Experts of a small language model: a variant of Adam for the experts.
Below are experts of layer 3 (counted from 0) of a mixture-of-experts language model. Rows are named router (the router's row for the expert), gate (a neuron's input weights, with its number), up (a neuron's input weights, with its number), down (a neuron's output weights, with its number) and show model dimensions 384-415. Each number is 500 + 25 x the weight over its row's rms, rounded and kept within 0 to 999. Numbers have three digits each.
Before each expert's rows: "mostly gets" lists some tokens that are sent to it at least half of the time. This comes from a sample of Wikipedia text that the model never trained on.

# expert 8
mostly gets: " by", " with", " In", " after", " February", " between"
router:512485498514484524507496534537524509476486490488496477502444500484518505508526448499497466499515
gate0:464462492465501496541522520485515505464482496504511491536461529498553503532480491573503515519449
up0:511527481496491506485486494515499506498464520497495466479499520475515504510502494516466486489490
down0:469482537493510473560518456473526548478468492488474506560518499483519463484482506515492506519488
gate1:495525468509458513511508530520480509495467505529502506499483468498489482449515501527512477511498
up1:514522512477477500483497504485493479469482508541525563496502474485480492455476505544483508495496
down1:499525501431461522489467522466468463517543533487529519482508464529475464473505544494455532508481
gate2:475499547508500502515492483468476443532490504501477477494485488516497510529533473526542468486511
up2:467523529483515489505519523484441469505497476489472433499461510527490499471458462510504430473534
down2:542492475483530525518490469493522511528482507513500500477465504492482505512458502481493546496528
gate3:482475482513496470492511555533449539467492491520461476492503481509552510499540478490475436527530
up3:518498512521518490522513502527484498491516470480510447485512524494544539493481464497489513512476
down3:553484480444489530500508497505504456485483481485539522502476504539477485523475491542533523492507
gate4:516513536532550513518510507457486523531476494491497505496489476495485485502543502540510475515500
up4:497506534462547501539543489447542489469535489503466511462487471504508461469499526476518476474506
down4:518468519520482481462507514501499450506462465497526486501480476517469490513480531517484511483499
gate5:487549529483497499527477524510537440511486474529483516494541512510551487509512452476502486500482
up5:529513506518521521467500480505536564498516506464526514485459531524505483479490504524535512503447
down5:513493539530501494517509542484469485505531514509543446513460539467517485485547552503558534503514
gate6:467519545457535512516499520494462518499486512469498506484490491481489491502481504474516506523539
up6:505509468499456530539460477506456519516469507493505479512485517507520515509502533477530484514485
down6:506514492494538528507493533493472506515472523509492430497494485481505527553517465506491508509514
gate7:478459512505511445475512502528493509489467503484500497569487511513529521503483511532543491506469
up7:492499494467481488502503522503505427507512491513460511506473464493506510478450497519469503511524
down7:482507491496496517483494522520508493508491484543484429487498490497491507512452500518521524480489
gate8:522493504504523486512491475479500505461510488436498497502473518474524514493491522469494504542511
up8:530505466514511543512473476515473483481488510457557558447479488481470529522485519544480488438559
down8:487526509487489494520500467469519540479505509485466486499519502460466509489482542508532490503510
gate9:439487527462486495513515476503510507490495479487507497508549483473487543503525487502488522511442
up9:511495536451485474480506494502519471501506489536508481519508511478536520479498498496502512493470
down9:542501506484533454531521491504493505478547519545510514480507489515488491428513451487528543503470
gate10:482518524521502497509459512506494532522502474502498492497496472509492476495506493477506464562491
up10:515496463494470524498541452493459475484527521512470498520480490470491494529515489488500502561528
down10:491523544500474486455527495508506510479457489499509503520501504523492510457529476497506499508500
gate11:527471474535532539497530577539484507500457491503493450518546500489491484500512491563528481490504
up11:488504549508504520473505496505497485512512542482492523499473454551504489495511517479455440475468
down11:502495490543544537483484513479509530481461484507493504486493500501521462540523521469492513508485
gate12:496485466530507502563443474521523459474474474472493510509494529541520438497498463483488490497454
up12:485450509498496502486436473497487480488457510489504499526535475501497513502532477461504472526450
down12:503516523510538519512518532492520516490497529500505517480476496517503503490533512458477492511500
gate13:488534506497496526510497530482522435492502514500504559450502481516535531507548455532489555483454
up13:496480493531490524557512486502478441533521510508488488488526484479499544520529526483521483500490
down13:499532471499469479472527516526506520543500469496479454491498504531467506484491476448540533531496
gate14:466498551535554505497508506508495522486519502500490509531487524568446501486556470503510540486476
up14:513492494514518512507513504560490520532451469528517499509499479458508494492462510503493473536516
down14:506507492502510523503470529472490488467496460507464486490539465453500488493496500485488509500512
gate15:499461415486516547525513494491459476495516441463531511528509548477488483478515525505491489508528
up15:512527507482503508479481501507546482509465522514506495470511517523499480473575507484515444496521
down15:486491459568554496452517502489497506510539482534483506492527533500497531469546526559560438488524
gate16:502507528478437521479490467488494461470481481494501525496499481537493474497481470517529493517502
up16:480513532476518457510539525489499476510497509519522479493498505501450456505491475463458508495540
down16:537567472515516513494490533476497525546527496504481520483482540570530521481498478513562480519522
gate17:533482456500525507479499531547533569500506473478497520512482511475550513491496461521524491509485
up17:531540530525506536494505518501528540520480512489542496503508515497495510520537477475584451505490
down17:522511542513534499524479531506495520513501528521491465462545535519471502521515496504518453502522
gate18:492505509499496528523524512481498475527527496485479488487477496503470492503526520494534475473542
up18:513472472459511525462493507469500492489469497484495512508523494446540485468497500455443483468516
down18:564478489536517488443489525484533479474521501499508501501503493493547499448500529461468485512488
gate19:516523506505474500484491494500490540554493490503504480506509504489459513504498468499481492522522
up19:436519544504492512447474487510497554505487503472506453500472529479523534529522516470484491519530
down19:467553523502527497491497514536491514495517466522507520481508512529523500519481505519569496491521
gate20:456460492499533470481484497515500519504481501474484498551479537518493477522479535481494527496551
up20:452491515517511522496493485510472473516477476479497506476509507530473467507498484491494435486526
down20:461475500488482480462463495490508476497469489521477527501468534533474477486534501506514502491488
gate21:503504478488516521468468506499487502501515491471495485478530463486518500501479461501501462516469
up21:541520456460523531475507456472522515457500497474495492459487505501504488493489493545481492535497
down21:491516544487475466546497529505498513519485515492527493476450486522494509461540524495556516482483
gate22:510486475505499510507469492515490472513514435508528503472525510470522515519514484472497489489515
up22:519507515495481482540522474524499465486530497465486498462496494493471503541508474500464464522517
down22:476492526475469539455502541547489497462460481484447484494432487532493521485466550453491538495501
gate23:472514537499511436489460468519523523470483481486487524490543514518484515551510463505470482527507
up23:520534537518518498522529473515487456490527546550472465455530527527454511496539516497523504497512
down23:551510483492475506515527526468503458503526477456492521543488514501509507505501532450512487450480
gate24:483503503515535487489514487539518499515499520509516485492470553490536486524497536491474516494528
up24:516529493533464556515513534477507501477486513534449459483533508463497511480524514516505497484464
down24:490510526484481519484482499512464557548498525504438488504530514479517502522503476504541526499510
gate25:502499525503487476495489507565504460516485457472481499538476514564523430458515504528501520522494
up25:468496503457519493502528507523517509497545546504470479501503507500513547493488469458492498510519
down25:492509477470531505507496466499506502501508520487495536453551523505468503508467480517488498443510
gate26:528496493461464483478489484483493453461491463522463500473500487491514459471523484465510468509483
up26:490505486475471482507472532504487497487509553417515532468523474477501484499430522477545507461471
down26:511492472514524516491513525472496513511493436494483543506523506491551491490515518548470474509473
gate27:498462495500488548530513523552553562451479472501566486506481466506482515492519507509518501451496
up27:522491462480464464517501493489538517512499477510525511496553488554485533467493479465439489494499
down27:500493488488534491483512494472510485522498470491521508468522468494513478515518536508441498514538
gate28:530511483490498511483518516509474496499512475480488485479484477492500428489455465517502518520547
up28:509530534516525445527488484508493479501474528501522522509486470487467512488499485462494505519463
down28:547431495519546481480507518503530539438521495490467474489461460506482506515480500478458509515482
gate29:536479546490517489466536486546495495502489511572467520512502534503505459497484506477524525498508
up29:472479512474502500475529522512464507477491491503466475507522524504487459524470501498496449533464
down29:482479470462492505484523505480515481482536491523491540436474450518459492507514486486494490479503
gate30:467490539503532532520510522525432515453521516477493513522465505532538444497476507458501484521530
up30:502466505479510486508503492504463488443538495535489540508525489495529507483474487447522493442448
down30:524481474516479525495480534493501468511505484497464501517479526479502568533499528444467507447471
gate31:503497493464450479541505522453497482485483500505493500501513483481472520510514522528502508538510
up31:515504513528508490509471403444533476532538474488535497484523478484490549536519521482470509503493
down31:483528525540472521546497520514522510507480470483464484557524527502538494527519472538519480513502
gate32:483500448486498522501457505469548483481498485523499470517500527502479500497462510491525441521500
up32:466493477493537529504471515513491498466474546471506511477438497469515536539468532458533497495493
down32:491545513507494492512468510501485498539531505529460516496495485479453495513460494516523496460521
gate33:465494535468490422495521467511492535479513529518483508497490495484482518546523524470471471526504
up33:515522514551513479521480504507540502519517497469486465458568506486481498555472538460480498533517
down33:429507562481452452497460433496500489534521542491474544508515510493494530505482467495496534438456
gate34:501487518519483513502504518481509528485508501548506528475459540498548515441527492501502467513507
up34:488517519453480459566496534475511526475498504450482430539518515458513504523482472472479531468494
down34:480522483517517524485513521559462526505466486485519491498472511491479513496502449469502517473512
gate35:491455507503551494471496550500574511515481495508501451481510515547524502482538516507509490516508
up35:530515512491506472498471563499534512441498509512487534488508491506506503488497472475549483494458
down35:492502480500492499494508500484490528514481544460526522507483465516446479517509530499482462516541
gate36:486512486517517496526462479529497521456495473427520458538435499510531494482501499498503509508490
up36:491555546481515510468511536469493483554490549498505495474512509522497485505495524483477479475520
down36:539517496523580515497534537462469543485493523488498464534523492467471464495474496489497485524492
gate37:482550532482518549501571462478543501505527477491442522529456493536530509537493483449517541496525
up37:496454452469498464524507495485503535533483542517508502537536509507475455485512528480487477518504
down37:506539511512496509496464535503480537528486534484481503507482479484522478488516499512525453518497
gate38:533504507466485492523501502470496475470506542505472461488521485468459500517485514453489523540534
up38:489467502515492446530517492492507528494472474483479506530541540505513495493495486506503501561543
down38:504537485511490532513484501536484501539500572483497515492495500456497475506533547516447517464465
gate39:466516497468502570476514510525465498472524468533527501535495512518498487592500472522501482523475
up39:457515536464553491503487504502505521496482502521455543463503515558510467501500490493442471499488
down39:495539495516471495494519501455496485471467504492492474477496466566502449529502496487509460486477
gate40:494459523449529504530499504522491492505485512453486521511492527498487450528523505464513508509482
up40:491545515479513466462532521501480516455529494512457429448540478513503496477539504533530497489452
down40:445514512485494497514492472471528576477462524526522499502506513521493514468457462510486504547510
gate41:515539435497488506521538518486506493513493487525500527477494505465469489479495527458487484501522
up41:515435543522519477483484505547522482467530505530531516477460484515517502500507507530467494485482
down41:509501537505487532494500525485500523531486493540488465486497506544539510542502509480500515509505
gate42:527494527539487550473510515475548510500557497501436467532516491484539469498477530509481513486505
up42:517467479481496503495507568516475459510463488491475484480505535505526505546466505513514490493508
down42:467512489499474475473527488510542543521520472492530511477517500489489444525480526463494486540517
gate43:495489491515507502504450469484491490466504522504495475534475516539544478489486480522518505494438
up43:498499499457496479457496474499506470466513518485524490528447518527564502464487464494500492531507
down43:483511500480507480529454495464515477521482550491504535495504522490485509498529538486461493519510
gate44:496463516502549541449520506482535517510546515493470466531545533517547465459480505522518531517512
up44:522483549454512529459530525461490500519539486515495451537497532500536483428497491523501531522530
down44:495548509523486501460512533519542517545504502512511476524522486505498458470527444522504477495479
gate45:496486478512486465548513505542459536491473531536499483507520506483487506507501418497496508479466
up45:478508490482516507498448523511526468521510479472495524486486482547532475506489539497521466533516
down45:496485477527500507492521521522509476455461463476513474465530481535493484564485507473490443486538
gate46:489467464494482500545538485464464488518476537524481487513511471467498459528452489491504511503477
up46:510497505483473558485528502481511502509512476483503488495487489494475456517523499538501493495477
down46:499498493499507562460486519533496504520494482467520517515492484458500512472503498455476531502489
gate47:500487480477461489508511462521487443466562502451501488476467498487521506492501511458478476507511
up47:493485487497481516499467486468490506515487518513477533493578465521491522485509499539477496510488
down47:483483506504533450545492537503471463507511528486509487528497526503474461537519508523524523505520
gate48:517526504501511546494523487475508502525523503509475485544499549513504508450478482544502489531488
up48:522486468490501508468482479502562537477499488469494453495499459493516483485479494502488471502493
down48:486500482509454486496490536511461460474515513476531473476541473539517501491482520520447491524487
gate49:515508544525490507490490444507524547454447523493535487487518473498498513483460519488503537464506
up49:502456545441504536491526471543481467491469493542469478496500480498486554509522495534538491511540
down49:518500477518505542489481526483526548491491518486506537502493490474499467500516527488477538527517
gate50:501523441511532471472464496527511502483516507511504459527483531463529509495472479530487516537492
up50:469492503521522532523485509517522502490492544519526494486517528495452460486486477486489502503476
down50:489512495544455493502494483500471482473431529499498496560515509563482498494522517480473516492455
gate51:466466572510524513487482488515490482471502518473480487512492498525497479525514463511512512496476
up51:528515481499493541507446537515503499502547481491512490488483472522527481468504505504496491500449
down51:524522487473456485503510454464470445510532520474510548513492512481502498486520551517517510523522
gate52:469495476521538536527492491566498501486483456454477479502530516509516519480515531513516501481479
up52:490492469466492481469507553457450450537479507512499535499523503486510515512484495494539533496484
down52:483457524484524451497511509520482496546501482544505446512494516464484468508491489479507528469494
gate53:494479493482552494506518559510474513487527468487423504509472512492521490476517481513508508537455
up53:518508474480529545507522493518508484471481484524531528502511471498466525586496529501433491463531
down53:471502525479485446496458491495502472509496501507484523541493532547493482499485491428498525473510
gate54:507546551497470430495531516500505486465500501491465455512466489508508506523528523547519535452526
up54:515509536434515491522539514510500464513515499511480530533531535507527481453493475493538455529497
down54:521489534496489486486480528488546459481509499537531524497491496530499440505486517486466508513480
gate55:507531548486517498530506478495521456483483505488454514555551499535513533461472481454500538490492
up55:480452505502477510526514505492509534489495479508522478462505511467478465494532511529475485514552
down55:536488514503544525511509493509478525471480454486490521499486558465560489472526482474527485477546
gate56:524477496481509510454495518504505501472502472511511570509533474518474467525526493521529478501503
up56:490473454483486490516440510519489530534498489484529498491477538536504472523473499519470476512505
down56:511502471496529489522495504537475493529480535512492481513522460479497529471465492487484510464506
gate57:488500510476481487471498537518547531489495484487500499495525468564538459497472491484516511460438
up57:472455540484471510505552497509525480535454469514457454507507446498500520483520517494470516489471
down57:481452465454454482521498481482466470548469509510498522506495477478487499498497512509513456496480
gate58:532491501513501503434475496512483484492514466550516521461504489472525477481477514537506517535502
up58:511502536558507508486472518546484497490515461500532505521504517496514460511474512517506484490493
down58:508500516515498500531494561469493477534511523504492506488456469526509490476495512506475518512506
gate59:516527452534509485502474486486526465468539522528500482515491508529515462461507489517499488519516
up59:493493502501538517476485524496495461493493564553462517504511548542478483480502486509484491504492
down59:545537513527524514523502556505549484487522543492497501454499502526520535520494489452463492542508